{"d_expert": 96, "lr_router": 0.000975, "num_attention_heads": 3, "norm": "rmsnorm", "positions": "rope", "qk_norm": true, "attn_scale": 0.177, "init": "uniform", "optimizer": "soap_variant", "learning_rate": 0.00954, "schedule": "wsd", "decay_shape": "square", "doc_mask": true, "max_steps": 10612}
Below are experts of layer 5 (counted from 0) of a mixture-of-experts language model. Rows are named router (the router's row for the expert), gate (a neuron's input weights, with its number), up (a neuron's input weights, with its number), down (a neuron's output weights, with its number) and show model dimensions 0-95. Each number is 500 + 50 x the weight over its row's rms, rounded and kept within 0 to 999. Numbers have three digits each.
After each expert's rows: "raises" lists some tokens whose logits its average output raises strongly, later layers aside. This comes from a sample of Wikipedia text that the model never trained on.

# expert 37
router:456460531521454441512434451553434526545497520576544581573427410467566545561514505511487467539447443416442456588534533460464490510527412518508510526433498583448526520525464467478590504444537532472460559586479466592505454557572413512443582506460536477512524535409445443433397545460548502506
gate0:533504415499445521552584521517541493488479531477417483480588572523432452500465526524545550481463560580568459469526484532499443502431483521522405443571456439580519535467480470445537537567586474442568542524547461446536502443536562494578507397479446454473505529530519413479451330458529543462
up0:461482496588568544541553489455409492417525577565450543494510455450511588483480491521537468449510563537475489532603424438544484485535498484573489538499462621519500459507519464518451580423535417473572450418553528525514544549554479549533505466428502417586411496617511532421487538544513499552
down0:543463461518410463446501468489634471549467527536418576460457577505419419487503583492482537509526576571407456518486623517438519529553455460461412430553430405451549500520561473442546479495489468472546512464492475498453579463431482428456487552512479460456451402505453531466502535533517474541
raises: "oc", "ile", "ed", "hel", "ol", "ince"

# expert 26
router:399490530478414524507445487510450465520499488582499530596415404448535533489538525538531467534420429505497453596522489437476455540509478513542498486431495576477542520535457554471589473443559502517495561579488429591521491558472404481468512558460475434458571530422451444396442534448551440572
gate0:444520523507424602493552579416575504478542534443519452541581523474549471493464503518593530565556562443564460564456515508542490480592561445552563524483555496520500615550516463408566500494470469525429478557456511509509552472459606525523484509492479460491453386564478563449538488573578514420
up0:552510531434543489541532548447556494500494429457567503537454439520486442571472461523533543448440493618510507404529527506448482475476475433492481529395452589466556570516517566579471495528527512500572586552549572483467421488564474513483512521596526567556571558583564522536613484493401462489
down0:464568484521377550628431519525458486502451523443482472455474544399528498485541463497488519542548485451477497508499529555451514547544553510536544520454523585456490524562495451429536474513495482517472435472522488488413447512503528580469441547503504517511561647502462417423598406428396564568
raises: "u", "os", "ade", "ad", "ish", "ades"

# expert 41
router:446468520522463447517434455554427520537494515576540579575420414452569546562521509486485468541440442412445470579544526461481495510515408518513508527447494580463529522526463479487586505445533533468450552586472470580498446548578410518436571512452529474516544536405440437425400548457552507493
gate0:503464441507461513440512469504505513431594451497508495509514561547501515469501533629608460507450417521588480527441587447517543496564476383484488520535439526446559566493530491523552543514432528463585392460613479470517585526450581433422537511534493522522494476549514543503403433522530499566
up0:480451474506602504477477409512510565552528552435459552443551468461489496493430549450539483475546482499462529471617556520504483436499465419557585540516540479569450481474534605467506450463442392541479456500492501555522512469535605397565529417542449420519533630457477537538549497521483572517
down0:533572527514547499468526539464526570490418406448502493585416536567459385475507459500469464455471457410518469525509511617509465521490472543465556509553561451462574479526483499476549430493508495501567496550523490376488463403536531505466438574646554455499482599551486534524447447545438517481
raises: "iz", "est", "ie", "ol", "ish", "oc"

# expert 12
router:446472523528459440514443456559436519541506506578543588579416409477562545546527493494491470533444446406442467575534515467484486498518410509505517535443506574465525530512471473500569504447527540474437557578478449591499450555572418514431571509452540456529533539398444444426389544461571499497
gate0:509566518455567475586552499459508455479466494436610409469580519474493459519523552488616615539547513544541502530486441462475559626511450523493359539560428492497527538458534476496564501547559452524546580442447442449510498597542480519556516475545491496498543501554567513446466416493507552491
up0:520431480593453479511463486493494546477425531488483479563582582545459527389527555469504543478426525505545497591471532484519570403507530456552521431526434450518497523457550491484489533430517554464534482573582495453600429607418548515523537615514473500452525420499576470514474521519374508472
down0:522581418448495507471472453417516488474541459513614505488509553430468466538434505461504554430510516546450437604479425542520558551534613553468463472566502480481524528541453503385569486439412529416518452455474521532420481494596504493456495503517419504456437493422471496626543516486555544515
raises: "ward", "play", "land", "for", "f"

# expert 0
router:478477551516439467498439470550441519534507519568526551571404409457574542562522506491473479543417474385447460564524518448491486534549388500514511529437501576450531526558465453482574504450516541446433565553489444576501451547577435529440552486446517505508552523430444437430394547449571498515
gate0:460546492383493547577503546465538519532495431461619558489465497540443508488390510520510511492453496506575557456427447553548501529536516460476534455540515488534485495457492570491464516420559461440468472502540564491453545441527533493550453439602497507402457458647509513499391435472584405489
up0:460493425555465433546453622502455476528533456451518461489524470446506451567441390501489514479513495492509522417528513394487519415627453575464414427488500472511484533526482556564527467476520439536536475457559543464462467497524506528475537518486466431453515370465483548346583547474451503484
down0:563545480537554499497398406540466473484494516551423510489569378418520541442424477489519495517520466602442394463444467477441552473577542506513543581393558548465533425469544511542459510522567487569535560547449484432473462483463453498462439552528453447540468533487490505468457491417416423490
raises: "ure", "al", "id", "-", "ert", "S"

# expert 7
router:449470526526457450509430450556432522542496522576541573580429418457568542554519501492486468538442440412443479583542531468477494506519404516502510530440500580447528524525469472494582500445537533469453550591477459587493446550574423518436580510456536472527544538404447437437394546453555504493
gate0:544432532499506561449515566519523491547491597505523491511459566605465413527501598427442560518504395538540521541493456484467541490511559527557505513505413477500548527505498471468546496530468432613502525628598449515475485425519523534524481399530442545412456477553539479500517413496620476452
up0:486480532497473476539549489454426508544536455486567424481438433521524556597535520544503565524475500641574514505486557473531540598588484527378577498494487483530493404426531434488592474557525535550557549536543473421439523404527549536520513549559460512539534575485465476570522532430469488440
down0:463544437548486489550535517543510437476480466526458567412400491561471623520470534519451480440503487453617448426487459492558539552400519545552491585446455450486574427496445572506545446477518572427515437454548483445559553513501559584549537515432524485541505441470510508522477409423457541458
raises: "man.", "d.", "coming"

# expert 8
router:417494489505544472520527441537573490523511423490466443566517469411487510479494495533362472460482518536449509484518537512477555505408515582547519449456514493564529434545543434563525404545495433464547596484542505442463430543573383622493468560431591483522434509535524459571538476505426471501
gate0:515565503562548422494500520424547456438547575463516443482518469407466583497552492505464557434479428389597559514474430533507521536469582526490489464532417498371457451474500493513529488534538507516444570399540485484544524602499477476447398481549579467475533532496473447523494454452463601449
up0:454468389548496473513513565466484483468436488475489494436438500413484557543458511452539466587550492521486439520534451507424451597415484528465506516468546439550493460501583601436525583530545645521482478527577434528489573435457401540481508512536573558528431503563544487513485492395518465474
down0:485533440428464434441525519541595480530464475510493524518396547617529521502465441358465459529458493475518428567499518515454621529458450482617468424471520554580550513473496552509536529495520528494488446533568423439540482447491495516469510507550439435465542429495483554415526553407451561518
raises: "-", "ing", ".", "ed", "ing a", "ers"

# expert 30
router:449475524528467445506429449556428513539495517579539577580425411463561550553511501480486473541441442411443473586542530470479485506518407525513510527442506586466530521527480480488582518444538538455448546587475476590500445546561411519439576500457534468515548538413438432426390548466542506496
gate0:575531552495556556510537510437550542449512502466515471564529536452500427423531413516585516470482494624534480465448516576414439547513512484546515487552596576534405457485484489510521516539428466574475432541481460540470478496551412497514466496513507488467582582441480612415521444538523455623
up0:447522531472412464455437488438482514514464529631464457534508465463568445532409451496477466555513494465421521405544583532530430497498553562596477461514444538553503562548440531387456571498501503514492489531441577559474477413566391561480469468497447580419588487537498546525514521472498532524
down0:499549522653519519517493427481472550485539436551479595526535528499623405445402484499535490417489512479489573551543532464561525562443456494517500432531441488463438503468412541489482509550383454443482561516422561494464452496419517510510525481521433492457390440421534486542480490502517530570
raises: "away", "off", "gl", "gr", "al"

# expert 23
router:450469524524462448510433453554427529542503516580530570583426417464573543560523503492481466543445441416446472581541527473482489507522403514510510532442494585443531521524463483480579502447540527469449554587482466591495453551572415525435575502455534469518540536405444435436395546451550502494
gate0:576477438411418480521490444420564427477471490548508520492586527511429549468400441519450534472563486546612527398438534460493348560494537453457544524478503490530522480492494482533516535490531498488505441504614535574478486533599528577555506571480545531510450391516500480589500474478476510509
up0:447473560501499512519486416426507489562491585417470460469523538572394500508474455377532514495574521521352469422513552452503569441460542530587435488524559525464596472501452465514448419452494575528462452414439515464523522469505562563471563575549551477508531460439494474473473465443482515451
down0:392535558450474433483444476497476533581496454550580557549480595587503601465502558498523577518504483516486438555508588518569607562464530577526463521542469455523572511463494575461451480433500487436451462527491518485561550498654508461551449557501511479507501435496508490470582440426530520442
raises: "ts.", "le.", "ar.", "to", "ice.", "o."

# expert 28
router:448459556508468439485427443555420495533528525574522562581449437432555542541502493508520481509450418413459487574552533476474482483528404509518514520443479569428500526495480450490570524438540520447464522598483455581498467540573414482445576519450502448519528531401435439414384531431548486517
gate0:537476500362488568529481534465431459376506551440494520586528505506427499456482524451531479553524544537550598430497584517451469498522536542493566527552525541505546499417420499516460506481538448511489512538389567475409430401498537464542525442475545454526504429493461550405518417556558557530
up0:497544459490521387429488456533438469463488485502561495579529509332513480534400459528495452535578453571483448470482561506592522560638478505397470572460471495515492491515453451479579467534477545564479474431494552468436496499521451449594553557491507509539534540436498499530484430516519489590
down0:526482478504540391442533471541456562503559478535466513491455485577591478547651572446616448482537535552502398535476593484481427427473486494520380529487470488500515523535497431514409516573498571495463526500520499494544561524527599477511411435427503524501512496448560565508416504494548514498
raises: "ed by", "ed by the", ".", "ed"

# expert 34
router:447465522523457434511431453557436527550493520576533577572432409457569537562516499485491474541444441430443468582537524466489498498528411516513507536450497568445533526510472475479573495447545533462447561596467463585492459552576412514437577517461534468523550536407435437432397544453563503486
gate0:476417472448485508521557541557504523580502467443519554435617584507506440585463462510496515526433519548493458417516514485474594540530613479507442492470531494478564464462512541483405528532516474478540519461434545510427541406502478495481359479543410410566504487545464494509496378545556482439
up0:485532570497483471488483470457458508500518406633456620564426555512478424439478531463534438449559514495510536513485496477554385459497604411405459522479516551467439456439402481464532442467483485497504389499467518494468446507490538453516528466493545553602482518503490551380509431528439498522
down0:412507626486551411395458519478482576503503498537537511658428486463518453408439594481425401525558481482523482587565431470505485468433443432533471419475470482488483493510481577486539428399518458514500425503506452474566488495472476531475529464497430516489536507476468543497471424503447517519
raises: "itation", "ordinary", "ilitary", "ivil"

# expert 27
router:453468532523462446515433453557433520537494520578538575576427416461576545560514505494484465551442444417442467583543529468482489505526413518510510532440498581459529524527465481490584505445530536467454551587477461594497448551573418520440575513459527470509543535402440439427395549450552504497
gate0:499530534485417432487487468504490429466507490347524488489561483551503629540468496496536470502480508449545511491511557529445473534468607515447578435461539460576481461516518574521456524506489485477435515583427596610514444477468391462574447454428483421481466457492423587558535457483479481524
up0:448459546496482459485407492533459454399524554449534519437529474470533554573553528583490591483483525419502503554470462485456575494549465551429477476540519485479464533451470489488448477572373560515456530418489489541438548376494435424494575491488513449404387483436453427555546550480494516529
down0:525528535508455478544428485493558536481588485446499538441459535405535534549456449557440550457566462590564528552531505552508566521496397429520482463489545607517426471432528452491593412609520487569517532452472478507401521496526507480495509405453586532492507512519477510395501524588413494488
raises: "m.", "l.", "\n\n"

# expert 39
router:455471530530472438505431461554428523537503506572533580576434416447564533564526502482495473530446458424446480587540526462475483511524398517519503529455488577463531530532460464494564493442527532476441552594464460596484439554570417518438574529456524463519547529406449434424396543442569496499
gate0:538534517487477511515564445469392488486536543470443582494456496470540538505435417452504580469480489640664589443472522452509411495532460504498486414552519538554468492529521571522433540547508472557532528472503516463482435470511481521523529438601469448480518431464538524582531423618490467497
up0:514468518393535353553354482474458581479545552611538512452432426547468446588463518464499491483521508499559572506494555495489526476508416472521434471425522580447484503511471525504463475493525426518473518466501518530499517566391453479465388507524475454496577516385548514536441503489542506473
down0:582468448501461529600452503490457482517600501428550528457428526566494576537540468492461435526502498469508557450479539461552563559417482556531492512454570516485512431412480466583384542517537569486445553475464477527512484583488420514445480490531447515436395458511542450533499623583541452438
raises: "es the", "ales", "ale"

# expert 45
router:440468525522458444507432457551428508544497505576531567579436409454559541556514508491480458527442447411450469584540525461473489506518409527506517534439492584447528529538471477488584503444535536479457545593491461596502449554563423521438571500457540454529529536401427430429405547445547502488
gate0:510587404479479499569509487525560478532527470443439558542575491446414442517449424531580537465478612583507496517519504432552476553521571527482518529454493467467474413509504482599567448490488445549442537485506477521487490503491513472583441516458472454505580363462415462411466439490527425588
up0:558550485492489454459520382465549537496426481574489429492471525522476530436424425456549465505508572520511512464571431531453475536497448420471523447515572505478540487493537468511443500476514509388494481506593606594579467456532487432488464429579460524572506607457391445474513465555514593469
down0:486628506500561544541428472505464416411438548515571491555468528453584417471486494588494554426493448433543433580560559472480553444437495516474457463421437464519481445515494554538529554488495492522432552434530574546442430523438435481517515456473455550553506517405539530490499432550535420449
raises: "id", "is", "oy", " (", "p", "is."

# expert 38
router:441463532512467452506436463550428518530498522576525568599437411467568545557520479493472461538444429412450456573544526459488481520544407512511500522437491591456525521524467480484591495450544520466465561580476464592490464552567412519440571502457539481474560529412442445431404545433554496491
gate0:485424439522545419478534441393508446481491586486542485496461527463492479435431548522485473459582466521531486424546476528653467500528591583459581486572493441542471514537533473538464454487498444546483507513469460556534573491522557492534518487497516537439497549546510618535510365502593519399
up0:541465486520450466532556524566539438511603477538539574450539512534531551536446438571540522562536527445490494449440524519462534559496531436482482459480507490462369520413499449526473563576569485444378525478553520525509459432492547510441476503430455499443439492419505451448449465476528501679
down0:608505517530472531499481494537464482429519391548543519480628562491551488533588373468443501571504414477500490454524494513457489502539473414424525572498559519579431506483498572528499503479587463469531413574538574531586480537417435488384497452456469444483478526536495449516499546464511530550
raises: " yards", "ly.", "ering", "lect"

# expert 19
router:464468533515452457505436463554436521546480519573544566589429407457542543562519495473467471533443431414447466573540513461477483531539384518524506526444484583459532523533472472487580492450546543481444549572478473591509444550572413509444578492452531472522548537413427439423413544451554500496
gate0:512445471491464541503544558465602549491508472466588502492526563461402511520433486556415492535575421545521488502540453480503502453492518559590452451528459436513485547566569412408469467522580421488504498466642470585494415425480484497535457546414485563476528411466427547449482481520475472478
up0:602400487533524550572535493574571492482548478541544494487458528535406531519543462585531476478589392605492515390415473422448515461511529538546533444468478504427462449446458455552453484548481521541517558465434488586408555452503517458447493515431401460531548529515463519522520529455453444492
down0:496490494458487510542513551550491442586473500498491489392466546443443544494574520516497469470541505567433492433558476558413504468438554522422460511500554502433396449527486447523561425527415449557528663554522361583485430531527552537422517493563514505536477424530455520527470531477485494513
raises: "an", "ab", "onia", "ades", "id", "ol"

# expert 6
router:452474528522467443511432453556426512543502495582538561585425409470556540550520509499489471547450442418447483579539528460470490506528415517506519540438489582456529518517465485490581499442531531466446558599467469588498450559576413518442572503460518465509537535395431440424397546453557498503
gate0:470439558434498508518504475447573480432559548335485467579498473503535499521444422530561522475506574496463503460450490522452484530510564417424484529480400504576454534502604531544499493578495452596487555458436456492478543485513521445559503526521530398434503439541554547414598465533485461453
up0:421466483459495547468524473570529564544585531463497620478560585583501479466512530547435511566486478483523511530593553529450462442577409485503469455549489465509501515478438506527485516495519456488560523460493489561602589590481511563563458488558446515536522493455422416435527437386502577406
down0:538507508542468477431487523387536455534522463420590485563543487547504558494492473501521494492448477483522544457506544410507447498390524518559413509512474445476556515370407480492529437459529462394605449510540532542489516567515571533539587601534502582581517403533504472495473553508554521550
raises: "unning", "mer", "oly", "ft", "olic", "ade"

# expert 32
router:453475528521448445511435466549423527526498516580541563579442416459567537546525505487489469541435441416441478593540536473487487503530403513506515525426506583436523519530469472488586508445533527485461557597466468585497450547569422514437580515454524478502530540406442434430385545452554503501
gate0:512616453482434469439565545439457600438509501473450467498478479441481519359531450544476527488491460506469489449472586487523475448469557517527560432485518535515492563454537511500473496465500575468450382543443532464511453625422528558504497469555548471535496383534558530439542388461540480453
up0:496590537509670469507449543446512536582513549420527443496548533445582477522459539499533510503527469560548454475446532499451433407529476477486496558474471558486543519618393511515545399475516533546443473392452569523538434471501450519533497570476568473401496516492565448541527462474538464512
down0:436514479593420502472503502509451517453475413484499427492452558503513539531356431472519551545471458526457407408434444472449563558521498514453385388585490510558522476534406448487512508512529447463522442494450529494552473566541530462555550494465571493486404498444457518545526556520531414550
raises: "out", "ar", "ivers", "ier", "iers", "off"

# expert 24
router:461480464571485460486477497511478536481425535510469466548389559491580494543483489534580464450536427430481501433579469440498511500454465449551534606553578470461527501517465482484541418457514445484552433603536499517546578536473445553483471452448602539592584535448409454611562520538497513542
gate0:574524482511421540551477506442544452528475579544525491475480509539525396499510515511575489432622519446555540486479508447546605497540528361537571507483472410562490478579529556469598489467543567541541467550501516598471540493501559546512490532491452416586414508535522501568502425462505453562
up0:498447453329550491523471511458492529400541538570524463477507516522523422490519455469442473580521523496597525454486431515541411481590480445398507531507476444535527488479482528508484436413510420462512547488579452455415546495379585501413499457471467481497570518521447463513476551484561478428
down0:471499507509481428440487486514561429526500495477609446522477521514496470482539574353514509606501460490565536512542578467519437493497487485452507474400438530511493449482488490428447445489465558455546570429617509530503362515555418501568554477432581536529497551553551430464504487485463581457
raises: "-", "-d", "-p", "ul"

# expert 4
router:486508540415523537517517468476505431529433497528466515606487491486560484463452525573493498544503500508496457425530538544476488451467497487551630465563503457503532516522467536624528499441415509473580491539507405547443479443551439594533553543453587447547371505464552457556478530413389560480
gate0:493544396486478463574592430581552487475491566463467429516493440471562481438469543563465545424517503586545560498464536516531511550496471442481558501467589431503562436538408469598539442516456473545585508503588530480495522460418408497501535510506543472481396422554443454482452454425484455505
up0:519510505496533495463476492498519567505462527447608367571482380462487494509477526471417576479502604413523535493571467556536447408499343476484492589532500414464558436560521539544506442531478460499472468516567411449469525522527498517533534500537469404572450527502543465464492480525549445482
down0:530453475451557433500481502558535542561493539582453554503501579466460574469505546515436504500534632464432518588459527471537452533385496522456546517549536439522499615565482488490514499528445410535394470476578439575527637520466534512400483498540499468533412543485514464527536510458500480452
raises: ".", "-", "s", "ar", "ac", "as"

# expert 14
router:559529531519541484580525576546463527542427493456561537431490610520529550530446468408438449518509440538474551508505448591528546483570453565437447526590585428474531441532452518554496481476480553456587539433541494514473455528407434423551467465448500513511459490539491559585580472429427552504
gate0:567529410487461565470444521492514472519567496448517441496482443523467526520524554349509450534489545531594529481487486519442591609519476480526460539514497561463554482437562396518477440506389450484568517514573454469409516364509557455556568540509508506500453544456577490416524500481447511494
up0:542512561489503520463471571489451457509423472459498446375477557593534566500633538513538501483505505487452470488433552489524455500523418561594604470542481534536480537437488543523521476471514387529550452474419537636532504451447474522528487438482486466546525362441503487517445492547545511444
down0:525523561494513546412494501482528492472484552549465509498562420587558510501631556532555574491478536514522448399425571435498466488594358506478557455469506492499413478456583502383513498576492535536521462497566451450503577476512579522514487523483483485520492513484419530429479486598575488553
raises: "===R", "===", "===S", "===A", "===E", "===P"

# expert 42
router:453469524522469452514433450555430517542499508578538575576422403459568543555522501490497467541445440414444469583543527467479489505527407517516503534440498580457535519520466479491582508448536537468450550585463463591494445554577421519436571513452529463510536540405446439430392548459553499501
gate0:469540425498536545487597516465599520565467507538561534488529485594438485478483476550409502546525533534557454403383479481489436533501485492475446527595593494516524490524427576461440446474448479447440467483493526406447487430490492452508416549531474521411546453418402522483486449412538463535
up0:480480489381524479495443514515464420594509452539462539605465543420545505498425566398529495373568544425447509490501480514414439581590458566446551483490541466480574422440437531461477497562462528497518481422544502481536476492516503572473485501440498503390440481486508605494457510522497519515
down0:467515474545628460503448509478515620460517466535463528418558449535504569509554477502513489520533473577464470409490525543489499505406511484513441550586386546584458472503468515446491545481401428417484459441519478461525505504518490530572555530436562630439560473530412561482527586493537501489
raises: "u", "an", "g"

# expert 33
router:447473529522460449511431452558428520543498517577536577582432425457570546556521493492487468535440442415445469578542529468485491514525407518509511531439488583451536521520457473487581505444535529466443551585477465587492453552573409523436575511453529471520546535406449436433396549451552496494
gate0:497470470544529519463480570480540512521491503552444584455500609547498456449490569460514587443553496458576530496445386429514488553490448477550522426598501450542550585565412491535516474488638516527520455493535577519511567409480536586542492540448499577511533465453499512561498423517541417454
up0:417494513542563530615500518574522525470511521445476526510462422496516532520501602591396481543432429515533455563440579442468514613523526472507523502473493537450518500497362453527418557442499426560484581495532457469583554551451485497569518502508462561560489459429531461569497424544485472478
down0:459546516425450425442520494509433545541399467575489528627434475437577435483515561521457547460462481509531456496524476444569540549528416466528446543540560392470488511512473426498553514580465526581481468525457513460497407554550485499497459539569441573436458519417485412529516444433470442458
raises: ": ", " than ", "):", "ade", ":", " place."

# expert 15
router:454472519515468451517428469550427532549507510573524564584462414463575535547522508481499465521432436425447462593547521458490482518530429506537515519449481586464537519517442478479572499451544511494450542590466459592491459551566396514439553525439545476516554531398420436428398546444571477507
gate0:627491477483506509509570451390508576465478497443506462508465551498529496451494432553509484487487481423590426590447493510531413485485501521482477536434459484513528564475595496522501547490529451501514534380505445541474451406528544459516424515486508562389502501538451613460516434446505481643
up0:476431531452592501613454520478431543559516536583532482593471553506522494511516408475544499476505472437550420512539552462501493556476479516529520545448423489553499566542531420510495503553514514545536518465448386521559422513478532480519404653396491473461528529482474520513548511624565460530
down0:488601467456533530466467569490485467467543542572536469482481519516642549559485426514488579485428588411519539519511480494520562585503506470401519571524506557598507380653506483457490547505506472451570466461493419528463466526535441477580503451442446532474449479474532531494567462510503503539
raises: ".", "ure", "ul", "us", "ume", "ol"

# expert 44
router:437476540519446448524449446545423488525506516572554582568447436488571545542521526510487467528425421403441459582540515467467485506492430511523496528445502584460531524513484466489583507453545522451467560593476433572488455551589422518440577493449546475517540531418447433432375548476552502478
gate0:471557539569469534522521499567492434451498491495509544486511435507465526488543454522474593524641522493502521522369405535524451481504550494526512471406481508475398489474525555462536598575478536470466514462480497531583587487404524527507416512516531474540442347524495522545573391486476551488
up0:560476460412504470392399561478544507466512505413473600524538513435523505524505499408505580567484508495472515487519582422534515551474496440480446510587543448455564527555505483370413472471424509521457526455506522483467529458529551436520507466462525467467480569543581642448437477501419490507
down0:425525461492469420478510490572472594537485480438512501497410467481357533533448625498443506597490499524548455569485501468513512614570470535575447498521516426528564551530490432468587486533544574488540554612521519483559507531497471581513521491478540502460569566504573526470419442548516532504
raises: "em", "el", "ust", "-", "els", "el."

# expert 43
router:458459529514434470497434453540422527524498520577524587595429411456559546564519488487493467529447422413453456578547511474476497530518408525516495536457490575457521527540452480473592515445533518476443549592496488586503448543568403516438566497459524450515536534411442445418405540443531484479
gate0:500573597467488566464528500463507503532594481501524575460522375564402368494554502509476602573489479535603495442408484455461492551577633517535482472439445479517557535458488505496515552535485528558520524452545476524500484442494513455525473510502483497489520531405562577573486460541517446424
up0:517601452465475507531501509459447486480502392513480550464502530454477483493448523538477466531496484478518481563544504376552461450407386450421481508408499423491465446454540502571492533510507542543622438474434583457512483485506456542558566520602585516457478410505533471460391565475443552490
down0:437499465520450457409511444562463492524484473503477557497632584560475462536557531519570535519598592496542463459421453490441507489403527477489539522471513410448486487524540559550517541490487545391464390512424520562455532446527502502472502438499524509553583495512563447417486563495547587413
raises: "ust", "omen", "oc", "ocratic", "%)", "elia"

# expert 17
router:452473536511465464511439459548423510535491518584539564584439416441569538551520508487478463551451444420444470585543527468474494510535399519511482524441487570453525543524469479483580497442508523484442553589464479591514444549587427516440591509463512467531537530384437432437398545449530508504
gate0:448542497501453657500531555417502502466554497449585431478563488540412474495536448532496476508498498478507558515507462569521474507561552510531500517576509509431540540500504447543515530509514571580442363602447493500554439496564557452545575462555378500576496516568550519484580456554479539458
up0:470462540498496549562580516553491532593469571470450541531552586462448522616505538495457527551535524510371480453566469507505539540639519596572557512449458531481543587495513493532440475496546510513570456522542458469507509464423398456493518546483435489510531608462499437481553556527532584542
down0:490525447564452584532620465517405529486517544541489435418520567492399532450581400483540548532481484471514602588391515521520473505555504499505404513506506541533450526562550498493397502448488484508557427511501526507431394526492472542586458479528461466561464472503546475570498494503507564594
raises: "ic", "ic.", "ed by", "land", "s as", "ly"

# expert 3
router:439471525515460450505428450549424522541498523573520582576427424460564544557521502504494475536455445410449485586545532459482481512517403514508503527440496580436527528540468480490577500440518528471447560581475454587493449551570406520438571508448526462505537534398438435432395545456548496499
gate0:524498399383519491524504452429582521388494472386503518529566538461484473546496561555485474446541462454538519491411486478536534536441548456581567431480562517539487422554494532528542458510571539471522490476496575537614540504548518619519508512575528507577554462480427543459437408479506505540
up0:520544564434534514456494452502462406528422499545605428517520582455453483558576481542496528518476510575522551446500494545566514549561484528457514503535576492588557477475486551403497463494525388508581501477485427457540509473547463429536469416484442487576344522524565532567453475488579463491
down0:501546452463509582455557507538422483531375519475527499443530544526511484439550502493573518473479467553528545420405524459496581480462493464581443496494457575540543416436530501473466538519471480521451546483482537518607548396509488490616513489549498544578507534498547590539519544371503385549
raises: "ka", "ique", "ly", "PA", "ust"

# expert 29
router:447470526521456441519433452557428522539488519578535571575427416466568540559521501491480469538438447421445466576537526470478492500522417522512506532439502584450528531523468477489582510445535527471448550591481462593498445551573415520432580504456536475510541538406444435427392545445554501489
gate0:536571469410538529496458476424403536542489528433578520439538463520472492447458488471508586548513465494498469521413459543509428496529552495493449474468491590470498532551423443483412518569495392470434468514559564475518466352601493462478505509531504502476455503562376600471543483522525479571
up0:485541471492471458625506436546458423467536460554458493475485478531560493565481582509435467567518435506450536590421395484548460559504472514493448494512489467522461534501489442349460528449491472513439580477450473586535553440550606558511422493468475536505462555476473605428479537486560436486
down0:533626529477509490434605487503484460468496510498435457493415522499474448476474500469431503511513448498528523482493329567542524597456509500484519461554572496592522506478499482471521473529531447424522466554549439456568566454515425472445418476545497599561561466526534439431454522509485383578
raises: "ales", "ades", "ov", "ob", "akes", "ac"